Weights of a small mixture-of-experts language model, trained from scratch on English Wikipedia.
Size: width 192, 44.8M parameters.
Experts: 96 GELU neurons an expert, a softmax router.
Training: a variant of Adam for the experts, 320M tokens, 5208 steps.
Below are experts of layer 4 (counted from 0) of a mixture-of-experts language model. Rows are named router (the router's row for the expert) and show model dimensions 144-191. Each number is 128 + 32 x the weight over its row's rms, rounded and kept within 0 to 255. Numbers have three digits each.
Before each expert's rows: "comes after" lists some tokens at least twice as common just before its tokens as in all text; "mostly gets" lists some tokens that are sent to it at least half of the time. This comes from a sample of Wikipedia text that the model never trained on. Tokens count by the router's weight.

# expert 82
comes after: " to", " and", " his", " he", " with", "ing"
mostly gets: " la", " dis", " se", " sub", " un", " com"
router:157107186152027137122150102149119121159168171118097129112077102066099122081129137168089151077146094113063151086122090150112147131149129172141122

# expert 40
comes after: " was", " is", ",", " as", "ed", " in"
mostly gets: " cons", " an", " in", " att", " a", " cont"
router:121143155172124171153088109082125114110130054196149145126133155111147089134172100136164117107164186103118113125187123084116154114088134096183063

# expert 29
comes after: ",", " and", ".", ")", "),", " –"
mostly gets: " After", " add", " along", " They", " allow", " join"
router:116101161088116173167060139111053094139156101123137114119141157172152150086090160140130165109112156150104126128115137087132103093118124164127073

# expert 4
comes after: " the", " a", " The", " |\n", "|---|---|---|---", "The"
mostly gets: "|---|---|---|---", " member", "|---|---", " wh", " sup", " whe"
router:135127117139177167133098125089098154066121117100115117111154126146132082116150137116150143167164108135084114150131161136115127104117110113173114

# expert 38
comes after: ",", "ed", "s", "ers", "ing", "ated"
mostly gets: " and", " including", " or", " while", " by", " but"
router:117176131170072146114155175070114081179115124108176113200168143164100129103105135160094107082093150090108179124148125165127169123104145125084161

# expert 59
comes after: ")", " |\n", ",", "cc", "-", ".\n\n"
mostly gets: " ==\n", "ording", "°W", " ==\n\n", "====", "though"
router:103147133188145159164127118161094119147121080101188105120138150110123178122088120144161095077064173104088116128109130114088152154121152193124105

# expert 15
comes after: ",", " and", " of", ".", " in", " by"
mostly gets: " Ang", " Tr", " On", " Wh", " Geor", " At"
router:122143172116097138149117147169151170169129109131151059159122119153140093100176121135107113076124180109095137124094093173058162137115106183135091

# expert 24
comes after: "-", "uc", "\n\n", " Pre", "Personal", "op"
mostly gets: " |\n\n", " =\n\n", " ===\n\n", "ceeded", "Personal", "″W"
router:161149066135107148139131113158048189138107128136139137126119122109094146139102130128173121145122086140125159177174131073134121203176113149120117

# expert 62
comes after: " |", " ", " (", ";", " D", " E"
mostly gets: " inc", " str", " soc", " pol", " pr", " tr"
router:134130167109172185150088135072069073116094148097143105189143115157170075089123089082111138161138054192110129096140107145119087136078095143114098

# expert 19
comes after: " ", "1", " (", "_{", ".", "2"
mostly gets: " him", " set", " project", " program", " stand", " system"
router:106186133135192170107129147180173185094112151133114124109130151082139137131110172115173154156092095208156174131162103110103152118124142135088108

# expert 36
comes after: " a", " was", " is", " are", " were", " ("
mostly gets: " out", " up", " down", " number", " off", " along"
router:107158132174187201142152085142146164096128102084097141195123116084117127133150176147156124116130154153090147172159161133120113112124153134157124

# expert 45
comes after: " in", "0", "9", " to", " f", "fl"
mostly gets: " California", "rain", "side", "lands", " Europe", "ternational"
router:166098109135146076216164138096128122161135046122153103202105093168135160138124066096115147139162104134144166132103122157152118185182146123137091

# expert 54
comes after: " of", " in", " to", " for", " and", " on"
mostly gets: " other", " this", " new", " many", " these", " that"
router:095114102172148101151146089180138139150102149124140125150122117153068093133159196131065121226113149101156149114117177107106163105098118130127101

# expert 1
comes after: "urn", " was", " a", " ele", " |", " T"
mostly gets: " Votes", " MPC", " Location", "″W", "ebsite", " office"
router:145166112159098142196173121184070153162137109142145121162138084104138134162102117138148103144139091157080156163158170120089083140167123098139080

# expert 7
comes after: " |", "|", ";", ":", "=", " P"
mostly gets: " −", " No", " +", " #", "#", " Win"
router:141145133084151167119152072109119080128146120138129079103099146145136136150159165074140140136085134127129106128119067113162095126122100110148150

# expert 22
comes after: "2", "1", "C", "A", " C", "I"
mostly gets: "—", "\".", " since", " Council", "ency", " during"
router:146177095137080084121214110160150125140097084097167156103124152104124156145165120128085112089131170082125113104118114167168146099114115124171163

# expert 83
comes after: " (", "A", "S", "E", "O", "N"
mostly gets: "B", "E", "J", "C", "Z", "K"
router:103162108085140054105145111118152148093117156129139107089191145143145193154163122133100128077116154087124110146113100117139146094099139134117168

# expert 41
comes after: " |", " ", " ·", "3", " United", "we"
mostly gets: " JPL", " —", "IN", "adium", " match"
router:126124174138189154119136122135079059159149126158074135087128138111144187106164129128133094095140094197160078088089122049168081123126143160179145

# expert 93
comes after: "-", ".", "–", "/", "-b", " and"
mostly gets: " No", " no", " However", "-S", "#", "-y"
router:101159114129151081158087134203115105130057134085122118089149108092159138113126216135136173170126149124124130111116181158107119086093093120087103

# expert 23
comes after: " |\n", "\n", "|", " ", ")\n", ".\n"
mostly gets: "  ", "|", "ordin", "uthor"
router:164092028053143086119183142117123106084162177076100130137151118127158132222122176123101074167122144120177140156121175117158132203121160106148131

# expert 28
comes after: "|", " |\n", "-", "urn", " v", " |\n\n"
mostly gets: " than", "Personal", "andidate", "areer", ":\n\n", " stat"
router:115125086085103149144154100147099167166125124075117106107144064100115129224114178155159137157146108116128148165126141110090134137154147063137139

# expert 74
comes after: " |", " ", "0", "1", ";", "3"
mostly gets: " MPC", " —;", " ·", " %", " −", " Votes"
router:092099153155162140141100144124039084154118076087143084166097127109140150113182145092135159102192152131098122124126130131164048105117139122105137

# expert 53
comes after: " in", "\n", " of", ")\n", " from", " by"
mostly gets: " their", " the", "che"
router:192027148032097104119136137095151115075128141114133130124136117159120187142093113074191104100114162117152115093180160130132167157115123139096113

# expert 10
comes after: " a", " the", " at", " on", " an", "'s"
mostly gets: " sk", "-t", " sp", "-f", " bre", "fl"
router:113169136157151086097144150158123133072114115070138131176109126058129105146155139095070156121172081164103128087198158172149138072119119074182113

# expert 35
comes after: ",", " and", "0", "5", " b", "6"
mostly gets: " prom", " km", "°W", " century", " million", "fl"
router:100117150156098109165095163100129081155137099128132160173164097114200131071149117080161110180154120196065153149159124098129110083089091153103086

# expert 50
comes after: " the", " The", " United", " c", " w", " pro"
mostly gets: " same", "ution", " century", " area", " title", " season"
router:132082095125086118172192182164139185142083149106119132175161088158124136181152181093084099168111106191126140104066135173086144119146112077177157

# expert 0
comes after: ".", "-", "–", "1", " (", "9"
mostly gets: ".S", " His", " She"
router:085085144096162111138060142096142166138119167118186082098172150099150108117170169141105154106125158135113120111188133114137135185125097139055143

# expert 67
comes after: " to", " in", " t", " f", " cont", " for"
mostly gets: " help", " using", "aking", " being", " due", " allow"
router:127083091128050130166162163132127169181141101167161097149120125062150085105105096127094150112128086155114169121114181147156139153148153104138095

# expert 25
comes after: "\n", "\n\n", "-", "==\n", ")\n", ")\n\n"
mostly gets: "The", "=", " among", "===", "==", " List"
router:161067068100157119116150099119152107113103119168097143087150169172113135213103189146152159193112168112158140122167183040125140184174133097131132

# expert 16
comes after: " the", " of", "a", " The", " in", "o"
mostly gets: " Ac", " Tr", " Cor", " Serv", " Eng", " Brit"
router:153175077109101150097194145158182201129112111150132098133144123128150073118166149131102096129165138131097138110081098127073163108093154140120166

# expert 71
comes after: " |", ";", ",", ":", " October", "|"
mostly gets: " (", "(", " ", "[", " ["
router:089149148083112087091103099175130152103152122197153156104078159100119157153092151078145153129113104103162123129142135142112156093106077165116172

# expert 69
comes after: "2", "0", "1", " ", "9", "–"
mostly gets: "0", " ran", " air"
router:124107031091156160109147089129101136101154113161128121070139162081179155189080103099141124121130135133140138110147132106134148172112172117125154

# expert 73
comes after: " |", " ", "1", "–", " ·", "5"
mostly gets: " JPL", " No", " —;", "p", " It", " its"
router:147126164112184149127082143126105066076102128091130092127090083108173164085110126079111162121182153152101125138177157168125107124088058151102140

# expert 39
comes after: ",", " the", " and", " of", " to", ":"
mostly gets: " imp", " rep", " prim", " '", " more", " f"
router:219124119096067159123143125105176136161166147112158140140117162128122083069150121150082155113083116125130128127078124081096140129070153127152146

# expert 17
comes after: " |", " ", "%", "3", "4", " JPL"
mostly gets: " JPL", " MPC", " ·", " Votes", " |\n", " —;"
router:136147172136165106098085145103058074115087102119172108183082119158151169096114094143123150114101118122113108136128124107185044103137115161188137

# expert 76
comes after: ".", " (", " ", " |", ";", ")"
mostly gets: " They", "On", " After", " His", " He", " On"
router:130117150157145148165109128114133081148159119091143087172144126141150122111165182158158125132121134131101171115169148130124147146096099185059118

# expert 33
comes after: "\n\n", " ", "==", "°", "0", ".\n\n"
mostly gets: "″N", " November", "He", "°N", " June", "′"
router:170176097072111169160140143058151136126186091149144123153078145144183115092131050133083082150099104147175138198134093127156125172182125140063137

# expert 14
comes after: " the", " a", " was", " an", "'s", " were"
mostly gets: " ar", " cont", " comm", " inv", " oper", " cons"
router:094145128121099184117099144113094138098127137112148145141134119140200107099116173122118134107155096173058167158118079100105131089106135161192098

# expert 75
comes after: "==", " |", "===", "=", ":", "."
mostly gets: "See", "Th", "He", " My", " Mor", " Mad"
router:200124081166113164134132089082185125142178121173130121120126171137177082139108105172080119217081133115138160201104074098086147143102094130151152

# expert 90
comes after: " |\n", ")", "\n", "}", "F", "E"
mostly gets: "ST", "|", "AT", " •", "):", " /"
router:112137069132162071140127106199155202093078147134085180082091126111150176157105126153189191149128159085160089178163091120173169178160127120065115

# expert 85
comes after: " R", " B", " D", " C", " S", " T"
mostly gets: " Dan", " fac", " sim", " San", " Hen", " Fran"
router:070129146092109098129079123125108087120157147122127112150115086100163105077129106115133122082196097194077104149138127128146069152118108102129106

# expert 34
comes after: ".", ",", "0", "5", "6", "4"
mostly gets: " million", "-t", "-c", " children", "illion", " child"
router:132202185166101091187155123131106112162126173101108116158099092124123145164161130118139169131152104140112125100165131181098128105134106128073132

# expert 79
comes after: " the", " in", " of", " The", " on", " at"
mostly gets: " acc", " Austral", " Ass", " und", "cc", " Is"
router:148159104107075096167153117169149191142110105125110080124143117081148134162186080185110089100143138089121121122074093179080144123155131131174130

# expert 13
comes after: " the", " The", " b", " B", " A", " a"
mostly gets: " same", " first", " last", " country"
router:112134151156119100135144175080139123135067106113104088163152104126104089172106126063115103140205092174174106093086162162104092079149064108142211

# expert 92
comes after: ":", " |", ",", ";", "a", "i"
mostly gets: " desc", " dist", " Sc", " sur", " rel", " mi"
router:113110169164142201144075129110121132119159163180134126152134173159166115070143067099162128119143120149082139133162102127069144096108139154049137

# expert 3
comes after: "0", " |", "%", "5", "\n", "4"
mostly gets: "°N", " MPC", "′", " −", ")\n", ":"
router:173148134164148132168112177106078101130166083076173107163101135119156141110152093126122093146126145094085143162182171156179112168122074138106057

# expert 91
comes after: " ", "1", "0", "2", "|---|---|---|---", "3"
mostly gets: "|---|---|\n", "|\n", "|---|\n"
router:141135102165176117119090143134081123056142152105125075100105120137138133159133145122111147140124096149136127191213104165183095114087114100086081

# expert 68
comes after: " K", " S", " M", " H", " T", " P"
mostly gets: "&", "ü", "–", "j", "ö", "é"
router:148109155112099094186182087129151092160110081112098132153101089170108076078129063111132093063147132115142105092089152142168086135116089130141158

# expert 55
comes after: ",", ":", "a", "i", " and", "),"
mostly gets: "°W", " Que", " Mc", " Sch", " San", " King"
router:063103189132083139159110077116154152162124129139139112120136152174056131089162074200170124077086156103102120108106084067106152142076149117085080

# expert 72
comes after: " \"", " (", " S", "M", " M", "S"
mostly gets: "the", "irst", "uc", "ino"
router:142138078121118117129097110116158068131156140192068171148134078186129135107121138153087145155107141151166146144081127125128151120092122146126170

# expert 58
comes after: "-", "\n", "|", " |\n", " Born", "°N"
mostly gets: "°N", "″N", ")\n", "′", ";\n", "\n"
router:155119073093121149110099102116098175132122080139164098079117155094123158133141121132146090149153127100128112178171160104144147154173095097098109

# expert 57
comes after: ".\n\n", ".", ",", "\n\n", "==\n", " In"
mostly gets: " However", " ==\n", "==\n", " This", "On", " ===\n"
router:183074099101103134180170113082196111162112104099122143117137125134086171141109098172116138171077152101145127192161141095120143149118066116093130

# expert 49
comes after: " \"", " s", " (", " re", " un", " f"
mostly gets: "  ", "ober", "riend", "rough", "ful", " However"
router:115117110142151156136183146099128127146151166120112145166095110129132099158108150170108165114059152093164180154155172153132122225169148123142098

# expert 63
comes after: " |", " |\n", ";", " a", "|", ":"
mostly gets: " loc", " rel", " dep", " histor", " sl", " equ"
router:094097094123121154137092099154108122104140194114135112130080123093154097108113147168075190098182102131089111130051086153095108084132171078102141

# expert 89
comes after: " the", " The", "The", " ", "1", " Dep"
mostly gets: " There", " County", " River", " United", " District", " following"
router:195124115146112060144210141095187122159055152095126124155141122128166091175168095123091068118130125131167118143101137149112128099107076092122178

# expert 77
comes after: "0", "9", "1", "8", "2", "7"
mostly gets: ");", ";", ".,", ";\n", " among", " including"
router:104080137112155108137098154103115092158146068144180175156090159193130166100113081101188135107091156137158194129136076090181145195122094140145152